Below are experts of layer 5 (counted from 0) of a mixture-of-experts language model. Rows are named router (the router's row for the expert), gate (a neuron's input weights, with its number), up (a neuron's input weights, with its number), down (a neuron's output weights, with its number) and show model dimensions 0-255. Each number is 128 + 32 x the weight over its row's rms, rounded and kept within 0 to 255. Numbers have three digits each.
After each expert's rows: "raises" lists some tokens whose logits its average output raises strongly, later layers aside; "comes after" lists some tokens at least twice as common just before its tokens as in all text. This comes from a sample of Wikipedia text that the model never trained on. Tokens count by the router's weight.

# expert 41
router:126120103141114163122109109160163107154175103136189128126142086152138102116117076092136155121166156151166153130129115117121149078132133110161082110191146143224117144145134074101174080129117159078123109113125160161122139200255154124083129064145158153161133089191169127101144193064111157164144125126167112068148141157098096114127131081129080157134127114165158120147109135145178132123131147105141108093163100108115179164075145143155114105085140065119084129130064130094106100141063104126090078131193107147126088169127105140118211149146074099129110124135144130108073161109146112138128116137085141074170109129103078053147172124113088080116169177156147143099120119182098102129122129092114170125147143139129178111091177162113084089073151093157091117086122090107132182090141149
gate1:112133124171133115144168073117105122154174165181096128121148102123108161139120085070163142103140117170163121108136095176155186067116134104206081133124132074159142081157129097125100158163162136137156089133069132132117102115163135140144158099153100077134175139145133092145108127093119125123141128119142093140111165126130102120110167112101099117169161154091067118158185093136179139118101125159113157149160120128141140232089182207156162087094192161143121155099124143103100144116109147152108166110108126144107108159147127129153165153140123132106081212145124047092106080164152080152146155141122183040141109179163097135137161152160103110120193193109159126118090120146162107113177142124055217084175083122086163133124177130134147102090130115112100157167116124175124201102153181
up1:110131117147106112151143117089098137127129127150093181141081077145126154121127062079143149112182118177141137134148072154162173055114138090203086158122127078136133108173118092126102150174168126124158089126080093141096140130164156102140162058137111103130153159143130118115097106124119118106159125114121087132100132135108117111102158084105116143169138165097057147127185141121166097126104152152154147150162059109137131227106148191127179092079195097166136160083085127089114082074140133171097137115107154138146133144156101151149171125121099118110117177122122066072066069195180126128154192149073169092126085179156097108151167184177142107153168140117172122126113121147140125115178161125059201126195103125062176128088189111118128124127163140120122151139116119147158142102158165
down1:142119159133093115088125100115147151127160148145084195106109047173155156090174040090102100120117125132167098123149092122118141114147150164102136094055082154148128119167137116115078144146162132144139100088051093163046129134152147090105158143174145046082148104198133130167162118128139105104065087217086113103149178110120103097153131100113168137146120129147090139109162135192189126067113156131130168114112150099154156148142182168130148116165126063136135145118105068073117135133143113102142132059110139171148120117098095161129165103142120125123120147123079089084083124114101175125060145164069137110152095136142112162100188155156125094156099129121151139153170108101103163123168080158152183082132118095067139172099127096147159161167104125144062153121122103167181119181116140
raises: "il", "ision", "ul", "ort", "ital", "e"
comes after: " (", " the", " a", "-", " \"", " and"

# expert 54
router:132155080095083073126141110090113097180150102079153118181149092121097142130131075101162121091148145133126155138197119071139192164109180129108113089127171098152087116172134079090138125137142137185186146133165095043102171112151100152098124095096187134161122070137111125109119204114108127147132151053157069097099114118172151130083104121127127111071146120132072126120141154084106179128155118105136114060118127173129160079120138126166122145069113103174106144152178155094092126116069153138105073125153136142106122131159137120151163132149166144147084152110104104154129135121126088108127142121093111103141154132168096122084120100077132128146148139119088143056062102167114133136141169077084143162164135099060170095179197101083103149130143054195064144156097158104084198114103129
gate0:097174072155153108178105134141063146156132136157171086144102145116076183174128140150141131117121079102147132079104132131147145103162141107120072144095123075130119151138138143067144119148174099138107148165206152120114164112137108131101105050113115099091116155110145109151117194104175156073173092129127110071184129125108187102111085069129134121098163095159106141174202170160121111110132135120186058113105120103103166123104141118134131125136095138128111093091115130074094132106107120156093118136199158085119105115168123098122209136078185153081099096144193153183171168127132109167148170144164123115066101192150101087165105121149124135134110128121117097062140097076117153097143079107079105126190145166143130152116156099155080163080111110148183081140122095107121225111160148
up0:131130117131108130103105126125108121107144173113192089162154122149098135134085112070147139141087079117097140186103138098139114115096114156111125157088125077196162123139138147092133154162131092064123059136149082072177161133116160130153081108133181079120182190059115098170101154121147122154179106108127092092116149059076167051133111117089126086088150054167166171142121165186104106193110067105118163138136127133065151140153168138112102133181157127128120086093136102152136158146137084155120114184177146075069084132108109155107079188085128071108136160133151140151136101150155137142184127172129187151074047172125136093169127132106129121135142163120117066151124166111132141091131088092149100100178154171168124166132111085152165170115137120145155104159138098071146121117107089
down0:131131117147186133125093133176172158099099110124196173151135133097125128206167087146161121149124073137166123095146107058173141161122109154110105168134134103158138170095149108107099088151112162090146099151120138143142097124154058090087103153175189082132142146145135152122074063129122134164115094150115084096186124125111143061106152144131163108132138134078116123148127070194082170127072130154110184145126171120123047090154123109096129106142131146082032119116137147132202124115187150078128145162087126137131141121191139178082121085155177183107134101136147168107109179156157089136089128142149158096155106185193135083134091142134109155103115114106137079145136140110145144104155161123130121175167133080141087154187123138208099100098121170111138085103183135158121158054171143
raises: "y", "rough", "orn", "s"
comes after: "1", "8", "9", " \"", "7", "'"

# expert 116
router:115109105067104148092137146111132127155146103113109114115160128068088120063105151166175109125161029084097116115107059177087167129096153133114135111124114139130088114127108106171125097084106101104094125136166137098102163109185112120130089122122174115159101126188126117127141160125146090086139132108129114099129161159165085119118112117108100157068102087136167089138111114079111131124111104115090152108079111158091138080180138128172092138083126156128110151173146214162105139166113120093092123117109121105138114187147216120192102108101100118093106161109069160145140122096098053127059127126098199064111113087118160114082107051083145067123162133139147121053074114143175110133121116129080124102095136098080191127188148180064096093126094106166121115170114078135142099101086123
gate0:096113120128073121115157140142125111145135078142150110113144110090089114102148124116113123073134110134094088143139098193163165127088116116156153167093107108112190136086126061193152182118149143185172111116153169086099162136138144111116099170098180096133037131135131132139192158121123040118143109125146090110093131183113083161119138151168097096143074124114152135106110095126152141116116158056152121100121090177103120093151081130131150154077144139077134144132096184128121115176107120142132143115141087102111057140124112111202144121117094178102153236062147140157139056155095119111030134111131152154117151085133149127079116059129174140110058160129116100107173203147169117143124151205106154131098130106130148110114144169101106085170102121091111090169170134113143099091097105
up0:086076119092082142121126113126143194153148109135168126057167150118086152089144121083113125094108189132034102112133110185154158141124117133163131123078103090133157075121092116198134212106143114160178089064124161117153148073137157159119068098103147146119073108076145103122147134101184072085117119136112120128115104188093099143135117150128156075184101139138141139147120084141148163099134132094141159113126071152124132105149101121122161165100097121076126170115111161117111136189067154187120119121162066154122118198127115126152109098106110163138123116104076128105135062143099099095073094158094152138091113194143115170117132119079214091150107128110131103165193167091119076160110142193133150083170137140142141103157131163122092126189119142142115075150141143110140081076101067
down0:125144134171151094104152108124075146068152147158079119114111148151151157151169163182058075146099188085098106110142166155111098176143107091161086160148149107093143144093179124095158143121190155108087162156099109154140137178100144074091139105079178141138186143086077089074162117118142143116103169166121084063080060149186117119190096131155081132156089110146075157132118086123173153114133148226115129128148156178165141096133156129197119105092147072094130034096148151134157115137122086157136142171109115117124105150158124128120136114123113171155141128147104155130116122124106190066140094123089106181079180162145095150187127113099141109131156137138186183156103196137125115146180085124113101074104169085099090115135144123089141159142095137120172157131096127120155108146162106
raises: "reen", "u", "-", "l", "rap", "ues"
comes after: " (", "7", " \"", "8", "-", ":"

# expert 60
router:085153091161118085157093107098164148135162121146134135152122068110097093092103130138150129157141047148133149108171159113132161113132110084111134144133126133112134142096178088151183126145145133171134151123157190134134130172193125151119153137088093160085121145173116119150172096149123109159152158066138078105088169111144085132117125107125108149107127110150128117099131129072091110111128119136159103129108106156117176111121133167173114075104145217158085185134139217174094095155182107122128179139139074124132102143133145133154188138174101136111168080117198174146140111153124017086086119115117153119201126093106140145103087046127076093190150101139118042022115164127168118076105152084105099161149130153108157172107108176127111037105129150114118126137127111149125144135107143
gate1:161070069117116108143162093060144097160111160081169105132049104138141080166127083169151146153114078124168117113115158114100149119073135143093112112104131175116161154172143125115126151063086105108101094168153120087147128119117113110085113131165125152130139126112126091116155196092163149122107180059145089078092132179114129098127122148077120168120116080109109081171143124120189031158059154063124111157132108176121118167098111122183090168086145121181103110180119132092096119186148078088156139109104187123144100156123103161141139105096138126101142113098095136119180120219183092101119178151116135131125114107155164066160106095185084099120153137118085198075112162150142096106136184130131149142072122131141100069148113087126119185155144114113132112149107081107101133082141168
up1:138109125084152118122113156171082156136150164207096134081177136104102145081078117097130128107146135142116110108119131088109106130141092123093106147131111106160093085109123149138107154176142131133153104094123163142111104134101138127139148093148118127077140129120132143125070136178124069133137158151138196096154122097110136163163139166137199086180099113117123144087136162151142223177154137147144154134156150138121115043197123110058174140155161053115129095138137090127134131083113076100133163158133082135135143098119139126107077163135182074122064160185154103145008105121117123086174124204172116135115145194119095121092146175053130115128098138086131141202082073138105169163107078127116153126109143126125116100166135152115149108120133075216153120132170153113191124159150075
down1:180189179154106145082129106068094122106225115131121116084173166121123187158172100106110113122129143122098144164129142137170115132141123098092105079148103082195143087177202133106122059121152113099091135193136169093105131059115166141112151141121107173112046119096126116113094158174168096141155110144067153069160090118186147193121148133106160150165129103127094100091064126107102102102140168135155108129081128132135134147105097065085124132116079122107148159113078165151144098126113155104101122153102123141217169150114061135086086137156142130046066134183154059145079085118143063092089113138119132109111092099135149120149135160203119172168111108125122114123110091126132146157146105099120136107083149090089118159147142134107121131161190162147096116137102086105142117108130126
raises: "u", "ber", "rat"
comes after: " K", " ", " L", " |", " H", " T"

# expert 110
router:150182160111095147119145156135096140155148157092120091183155091144131134111161108098141115148125119125087157125152111097149123150086078108146128140136153100138081181121170093103165113124127092103173139173076170070199073119172146165157051077060179152145141074163163082107134187143104133105117135110192082143098109104100120118141162078146121152091183139126152082132141141141098111139118104118095156081097146138123151133066177221179151096109192143132148123089127176044100139152089128109138073140080109094099039065135161086129139099108076151138097116172159122133170154123145130091097129096075150110134141077149076105109124066060117112088106178095139143107080124161137100130102129134131122099075115110156162128142093122134144065104106078214114118127144142127124116131113149
gate1:139129112112101159114086101095102170145151104104144113126080097135093163067168128099143133111094123119098173102144131137137148134130096120144150155106158103117090151126130116102100096173146121171164150109127174132141123144130136156153095131152128132165113033148121203097175166079050137135077120129069089162105073119155137123081130094163115182059172152119154132087130181125093087137143141152137109116119156083137130167155140155154134111170176101147106109181091186104102044074061130147134159201088126081100105157180117090167103141153099079155168055122155086141084113136115145153158130093113124153146106101131115120136060106075104139109105151094125184119057146109103176210169139202117151126113168152093153095152120092121082100118176109094165108138108049093101114173143157
up1:142207133145132123174097123095149125088156185178125139098162083100093111163137076157177087108124130153079062149107083107148154143104194118115102064106141119117142121131095126161186121112140124090165133128127125104063107139099165142100134113132152125101154145129095136156172105137131152106173137178116109140162126101151126102194165130131137095139097136183158161154159136149124105138096140154065095078181151163162189158128041183138122136142113147180140176131072131123137133103164169115139054166126109156153128120125134136124124126100083137141110131089134150094093164102111122097117087081096123044132169178083128165124086118112137080166143156197132138148179133140142117127112094090056099146138065144132154098153072206052124080188102150149117072068066183077139120104129143
down1:118105082089148169179176145120169128112100130061126162112130118108146131175005135092136105124151079094154141145159121109141155154077112132120120059118087112167150124154108119112138129089131134088192164136095145128167161107107150129137224128116117148130175094094142150104146121111074188122103181114099182160170114082064103189123090118111093152166095140151134125118129132138143115126121142075117198117162097094153139140123159112139103173136086142103115170148146118146062094114134107158146131162144113099045120115132216155122115130143143196151139158103158114133125138117145182144141106199145118110120112111129055111079091149069115070194091166109108130184119156115085146151132126134094137134140107124077125137078141141116101126145161147145217162091154089070162194163123186
raises: "rug", " of", "ol"
comes after: "1", " B", " A", "B", " The", " the"

# expert 23
router:056130132172121146149138086136146135113137103120127081099186067139112172128207131101164149162146093114101149111172118131120147091141126114178147106170187116109094144153143110143149131109111123109117126144133137087182168141139112184168117114047146151128137095079169140139091153106137143099108163103164140080138218100167140138116150063159101104108153094113121120079201153063177133102127133122113110116125000100105151107112134146133071126130080187148149151140144190091091133197108145125136138118155111120108092133099197086126153166134110122160145124121115186175155139114110027165099071125151103069096092072092083093164145141129117120146091144106167140113151154118149127173160090110126159138130118166126146102107087100119154043120125094120137123121175128132107164107135072
gate0:086092184132123090130135153128163063149058164137210113120081143133158156113131151142192151141098201131099093143082180112145114124156105157137092099148148135139113144138101099124184141084140135066113158131147047128116177155124183198120158126134101131159098189178133118158140134125089141105104158100127114136112161108138136112121146094121100091072150102114117107085129130087146093131078158113130177108104060129124128205115073148143081115139125163203155190160096148105082128139122134140156119091106134149113087100132179167133194182139088150097070117119067182101120139135145089166137117068124153108179141135056128132215110102113120146165108129120131077148136119104151132066104140162136121136142102121108103133162157157144130083143130225104131136133101081073097133184098063
up0:146189096119187127157140123139075229142164105144089123125197125129127085101109119139084099133158101107166151117133071117097076117100139139137102116126064126097128151145172164139153123170168152202134100130111206167131077099130088123105075116142114122081182067104144148074173118084087111099179085158147100105178102172130153089149143149071132134151108159139174128173164124189114108101126134145140088151148183101126114108102162088152182130124141133068089099130117083168150113138128108129094104153137155112118153168177116118101088035091174107159142118138182133138130148093083179078132136167135111157124073136181107111135148136150147093125147118147110147120108107157071127216147111130148079146131112124157146171094113072121157128119120141174085174096147165189174080064163127
down0:079130126118138090095122135137093077106091180148187094118105115134132084151061102163154139116122111190141082098098159127165101135130122122095066108140125178133104126127171056138119120089128129169086113130081088135146193178147151128124118140145119124095212161102111090084193111134118100142144122115163151161115139113130134129120078117131140115087130140060107137108162142106139102125061126133138182144153170156118149158045108117131143115154111156163119120092078097117127163148103132150098120117077110185087147159120092200189178080205137119123131107188114131046169167179139127113140158073142167132160148150168128148196158115125138104139149170108096100132163081078111141099190155119123149169059065077097117145067150167141193138123178131139132133146153114149080182143186086
raises: "'", ";", "\n"
comes after: " the", ",", " in", " of", " United", " New"

# expert 86
router:063125168189103095124111107129087123173184138144126132174129100100087129115133124132101113110122095125142152093192148075168102153102134103106154146139117088100135144094161103128156111160133123143113218096127127171191069135232137163162161149109109101103062121163153154148202135159156117131097153072114059097113145126134131111103100091156123123121110122172117142084122110092125072126057111182143099065112118154128131101165135127189093123101192186166107179166110161140099131166198116095104168123088138075162044142122147107130176149143110096093189125142134182118138114111102064085160148095102148084148111175122120123124085085120073080153129151125104111065097135111171144138117175181112088155137148162106135150184140167099085066134138142159138160136168121097132117116104166
gate0:087189144170070094106127123119090125157197070128117118101075193109169111147169126126126137166146160091148127098156123215182117117115160125165135127143145138140092095101159125132099123115102176125147132103182168167147111134144096112155149125140147145105098165142122135140196132167151066158124157117128101166110182149156116095134060119153150160138113127136083175089094058152129106094142176170140139124136108189088146103115163175155119117153099183164177109086143194145122127202165190180113096101106121075136151151130159166153129150127157125104148178134113168141115122150149026172096119161088115118133142096138155156123094077119145091140129079088085112057154080147160085114120075097118147128121188116144113166114144141073173115114124143074119103041154104117092122124044157
up0:163081147135091157122177103154116094085166094117156095144127151120153085133187106096130087158137154088145103102156163116213127101076173113097097107080109172124138108146182096110117180119083215119125118110138133145128044139131128168210138104089063135141116192153163118159114138119170103110119161116104148154155133134148144137140137110089133140117169074129124094131140111109144173134092124148125116128155134128081097089148100126155142133149150127146155151124153187104138164122118109090184084090089168126090056100065155111201123071127144147137137158151116127086110042151082134149139071154135073141165143122133130125070088140118122134100122155044132204095116138099086119137138147184173107103085095122185091080141115153080180097150146079154152106064117175133112104048137133
down0:178090133135098123126172118114148105134165111097034124073100119158108098163111170133117118144153131129165128099148110121044169119131068134114171104086142153118158103132056150105185142141150138173162103134064116107107114118161154138153123179154120069098127154137133082117136099135168127231240064127075088115115186109174125117123120133103114103106113157122125085139111129120139089161108125118120114141110140104084060125117078121107147063177119114087120093194105110161145150068122089135099125150119160186164131147173096082079136166069156107050165101137165087165101150109092092174130111154154138071151124150159111135120144141145176131133118070176175144114080124105125137165194140130083179068135123126172115145146157112136111099126131147147151151122102111215097132154148142
raises: "da", "ab", "at"
comes after: " K", " D", " L", " W", " S", " H"

# expert 93
router:143074085095089179159089123127101166154178121113169130072147081110129123130107134134157142113171127100152097134093088114104160140095092119143061099115133117131041122170174143071238106132106087096152106195165183097121084166163125155124093080118129122143133067089147115111134186106185092152170167077157072115124149159119130152135145120141108108068103098170140114104115151102142156096128114086077113137097112067141151131107128170146131112047103176111118154099134171139115163191092089061076077123150169132077106139141127093147163138093111142144129127197148144132171120183138078134139109131127119112138135164122083130084146097131038088151146144136137131108076135178119164072123151146140099117139125106136123151088184079138150139114118144160180044140144158123102148131171184
gate8:111159121131041150128080085150164164159189163110180108072155064143115138116106127138154122100192129096095192165094106061122071120074155146115099130160149084149115131141172128128143117159156090095107117184170173152136097161168104097139082115156117132108155133052141139148099121151145085076116192095122163099132112157133130160113179093133140133123124148140145111144151155173172195118063011109111109119134116136118126137163079134105137088128190120178139177057125150138136173163156128047121112132104138113127116143122137150150144121087132133164162154141143169185159121132131087111155142145123133099104124148090149105130141122089095169164051157172107105105084134157103119087082181073092117117156093151108093138125141056113179122115129129174161050154125133105145063083120141
up8:116099148130176071140151128105086120137089068159124134151109129125137168124124131158079166166120124137139057142202127138166204130173157129123167149114133167125191119139110105138086161120065114149139108074146098105094212105086109104072176166143097107125038120145143141112141101171147170151173077163122130157114155116127107084108122129096128127106134125124123134156171061155122104116185226130115138170153133119170098139167151152128068104181112104076118125174145107143148043118138162187142163124090121136135176146126122147121091143123116177076108134108056082119111103126175136133092133124154135096135105084171107179154119121130221108062144117111158131150098164125167134185157064197129129118124145128141116099142095167119107121193146141085093151088138083106093155166072103
down8:082114145079128131127078104098099106076088149182048072179158152130122115141089140136127073090163104096125094136140137173128106180134156145095123153084152127102134110061090093110107120133188170058085114063101114142100111131088165151134075066168084115110128135087132099108149083179149144131106146110179084064104096155156123147174119156106083059161099123139198106108161130129140173091062074130188174146155116117134095140146111110114167095133152130118077111108124163108074145140184093115105142096117153100104162125163130122131113124132184098096159094099162086124135086114111116136100118105219122147130123136119080171199102156154085100123114064125150149123125164127140141103157224112088142151123126187157135166130079118142158131100088134150146187076145089125166089136167120
raises: " Of", " All", "ru"
comes after: "\n", ".", " |", "==", ")", " =="

# expert 85
router:111182144149111150185096128132102158190187129108168119109109086184124110174175178086121146145167083133111198158162064092150187098134147076183112128126116120186112147164079146141104099127150113104118084095087116149136154150184131131153118137114168140114083137138138130193072171123131135109108149096154107075139102140181136127117140057153095170130155110141162185135122197129138078110081092149160115099119078117116137178108089096176137093085172100156069166139088153197075097121087159153126148117148106157172109107150078112194155142124122121149155089141158157104130141132124104077094098168094108118120083113122113064109075064094124065094128143113139098111085170165145101112097180153084147099162175148120157081117191095127137154156136154181150090068122114090116151123135097
gate1:117150068160194107179135141152149184143150149148125146129127087129134134174169154099123120156159113118146162169148102119097081121092130120185108173111102196172163077143090181130127143128139129111127062108041092123134151117116136137165204146094135099149156120131119119113170142094146091104143147214147087083129097160195169156137141163135097096114099103185140182169089136148177057129119143175123093169145124136186117164162123168132163111094181140092097091180108136131142102122115119084073161138174124143161134156169108100194165185082145131165106084166141135090119132134162134126056083148111154064062184140119094094142038105104138119132144125124162171160098124123184118088084145146119108134167163162064137157129097079144129132131126110157167091141111100087115104104170121
up1:148104156143100140192076131088127080133104106156130202117103168104151136091162109150107182137108072107132131121160144123127126112107080134080059153144155119086108120113093062096138154133123118182104168140168108144128119098142108205074121115069157105130087120132122133099080069137175119127133213122156120143177101145174141136166134123094118199083115122101138156082096148073080165079139118173111150154131136101069104122131145112136109118094093109098124148099158156126115208098106072093146096140140118081119104074137136177071112112141152112102139137118165115142163117077149168122090127059191103122212143153102172130098116145128148131032106101096090137200133166148141120119180119078138126099118056128117102078106134060124143131069104170129092125102143150101111170170078122
down1:112155083127126187160063101136138138115141145157155128133214188147142145118117117136159190130124082139111095122122124077056132127085100146124167126184140130122158153053120128137174103117128136105084106141114075165087186152136139145108162095127092191136097108102135178128105075138146155114210075098094103163130196092095124197131177142155118131138131177142120121144060171097060172087135125137152112191171142073101150124079214155136108135082116125125126110111143142157162132032111107072131118096142142085092091154108106111115092149129162118144115162150117103128111186080154115176139087119177152141132146158117104106130153168135144130097135080103137162119109159144128157131097132083116090118158103147179117008160146117124128127117165191133085138169134131190098101155117108
raises: "l", " ", "pl", "-", "st", "ch"
comes after: " to", " the", " and", " was", " a", " an"

# expert 115
router:076156090148090107124112099060080120134157132167125138137103099107162101100109098128182105156149072114096116172116127101140194132091147045124081120092176052152091172126159098102143093148168118144134165172118097106185160084184124198142126127093159090130086104096130121086124190173123148139127142110129151064102125095107131148044127079152105140095147100114125141121126157101184094153154155141149103161170102130089152192162105130185152098113170106119144149113159170101094120087181206164059086132150157133115052133127178172104092110122076115126138117110139139115113112171136080055102143106094113091171088131135139125132112128139105040103163130133117087100122103143145156136091155156131118150143117114104124128141123164128107078058192092159112116164116126161048107178121103
gate0:096177099097080063135122108105134060149148104142108105112182130118097147143105113136148163112077079057120154154113051138154169122103118080133141073113147081156167202143151138097132136094125189114085155162166091128159182091130107206141113130090160092105112104175115094150109145152161149118192102101088143066199153133098116121120107147143125167133063156135088097089193115080227127112127125139207161108101109141147141118153168119161128114116111137160119187181173123107103148108151168152166099072122106135082104083096132157127117139150056116139127091076078143115136148095124145128095106079120124170149121074081108062117115113148100108199135143143092151129141164075123119130118116113074149102140085160150088115150141105154178075137159074129140126124122138073106109091168124
up0:055172105070108103150144113100142069144149081172104060136165131109113114123085123117120149082126092076136198107146074075156142150087131086126095108127117102123130213124154150110104114119179176150072161103192160109175208110122123196120104109083123094114099081129121133141109149171114144187145120091103161081155134141101142122152122136138164154116048114138130123092116152086164122121160106085172147140120123148198165142112181132143137122060086122089108157188124146094108141080166117193143062083117134164094095058116136166127139138146130089152149067058112147110100132118080130119076085135120119171183104077065122039122149085140141104147106123114151114121154126064154127094136114117097135134113136125105075149126120179171149085123163132107100137137137152095094088126158158
down0:084170132145149150065208106130131080143091082137092120132118081128109118104116162144173130112117127083131154063161154180114122153114124144127137139100072084079142140140181148104094166161155153145120146117139146035152094119149116220153099182145068105119132146217092100131073181132143141145108136157109107109155074101184120131109152132158122095096150149105148198099144121149172128108137103109106104132125176087121106170201153135131198140101120182107086101162133137136204143138171150166136123114086165124134108087146087130092073154204140153163120087144147150108104158114132138112113106077165130218165086119175147100175082128168135103117131101140109120132172152113090133114076098134127070078046139138113140125142126127116128116121149101069133157142034169131135145116152111
raises: ",", " the", " A", "'", " ", "\n"
comes after: ".", ",", " (", " \"", " and", ":"

# expert 109
router:072125161141089107168117143108091156130184128165126097148163050153098090138104100119077128140074077145156184089149159116183094168112095147163148166160104123133120142105153124139196112146165106151130152152083153160170126152186111138096075135077157161122107129146143134132159175136127092142102129078156075169093191122134129065067112128146119139095156152177146090147150157136084080128136094166138125110116118133118160084153124162203115082106184169129127158101108203144096131187140177143126141159119116095129038153164157084116157141140124164137154101186128164095175130086164134075125139116126112092169189139131055111133090091095106150171113177118149114063097129167157119112151174109143128122175110112119139137151087134157067031164072088141148174136174131132144111114088148
gate1:130147209159145122121121122088145161114178072132113105165167120125090099097132080125120149203065082147114114098155201116128105131142187103144146110178120120136092182142134100165207149140131109175144102094082052137131152099116084097136106156155166094116122124135149144112117224155123138216112167110111115124144164146083118113113078090120129094146111139133109099135109155087160134150164094132078065151122143150112179091135100106117156199129246114118127143119151186119126124142127153133112172105167132135134111158189088133156098089110180151098113100209134130097112100147171108077097179129167193131195146140123115117095174136102118151152134115157197092074122150120183108120179103162038164099152104120143116174134140119126071097100123095128137153142137145121122127134113132
up1:151112090205145088122095113188198161163092127147169118145121151097110136127129151130140148205098090095077115108131058067123141155130117124167102075153148104150166198133127104132168132143125139154112153112097080120128138064140082111152125152158132115185169166178151156119145105122125112159141156038125102149147158139140107076104111054123103110130134113108065155085094162127169184143212153084142110210155133101144144136172141120150099164108148148143143123136136093114117100113161122103073140092128121167115168175117154096128164163192169147156100162111142119163124068148131092084155116149105088104167074113157107185071172078087103149099133083142099138118127161070192083183165161124083125106127144132097074142134154151147087070125122145131084134107080145061155128104158131
down1:126100193090084095065171129191126114092140104084111134126154163103147117152079109090143134145174163163125123157131097103152160132158072116089102162086135121147130057191068164121119122141042118117106191168080144158125139163092146116098108145139078135116095104113185123168126096096145111144089039153161158115086079123138096101152173154172116118147122206131132101119167112135145103114165127103117122091153166104198108186101142167117117127140159144152112134109132172150166117093137128183191122105126160080174152094104139190148122199047152117115116145128148161162164158134076147160116101064146149143125096149096062199111182135129101101074142159112108102131132085098121159132186126105111191106146152135165183136059126165109150133135187112100131120110170103098162121112137130
raises: "el", "io", "ry", "o"
comes after: " |", " B", " S", " K", " H", " L"

# expert 108
router:174124134136086152208120087074114132156125091166204097173124045182120123133146074128083139115173097132130209078134077141152119119148170077125150124141113112198139134169082092135208067143133118134118154107148156133121142159192143144097120082117169146086104123158138080178140175123154113111128118105148105129138135166146172157108149156133115133089106116106145106110124174107150081129144112151150090138124052106119172163158099091152158123137145120157032125139119179104053130186088124147065133081176122152116136111151153143151180112141100098115091082103099124138130183120126124160148037148072163118179151137135103100121121110131149093108123144129119115080119089180149132113131181124102207124218110128123132096095168133096139137120118138186057141109125108092096126153099100
gate1:167113113144125099145157165078174122128195075146142110075132034170173108153087141116103131172147125119087161105162148113094142130109175122102138159156126109116136167145118150150152134145160156154164159118112184134142144097105128156163185157167198079161130148155128127141172126137139100157100134124149127135111121152193111189141128173151096115107131144191109097125122132125146111127197111104176154165141150086095149153127144103150131153129080117106108177181100220059084124169106141146136115149119126165130148111115103135179203107070085173066099140115082104145118114185119121240125103141157127140158171115134076131143102095147147132110073175186154099164118115154076158146146125169186149108194093160148069087122172114135085085195082117168113139114125083166083127138097135
up1:125135118120101126109140148048181111088105105118114124144053188180143178118099108172151154153127139131111170111143158143125067089132145136126163109123207180162191171103086149127139139140119108114094099144145158094142186077171184084095172098115140155123121096185120183111112149080119138148172157154120117113101174126103104095042097074105105128131139089168162182112119133105181082110165136143130170123162113129119128131158128138142138112098141133049149116096100087134112114109120156150062072137127128106153147126092189146107145083146152080114107152121054134151163170133156136096113139118070128086063101137093112101144105167082107179130159172092142096134133163084153153133115050077106093085064109115053135125077088123151097110126157064114133103178122117081179162093147109
down1:147105105137146135167153133144099178154148159094111120096159154087119093107072151151176118088148113169104167155065154179105151097131177091149166190151087106165151085104110143104124140167118104144101089086151137152125143149177096129118169171160144132140176164125106128160158142092090148056139086150138136166110111188132138126167109098142162194176051136075129095151094122097157167083162122110125112116124151102162077109081123086083215142111165099161107098107181080160178166138112116102128124124154123091166110066176150220076108131130140157120078109126157154107132075082142045094171110132073166131157129145157108168143047158118077139100081119055130119124104161172135116055139101137126128093101124104115102085115096139144159106164090164080149105145128151137123164109141147
raises: "-", " to", " "
comes after: " the", " a", " and", " was", " to", " of"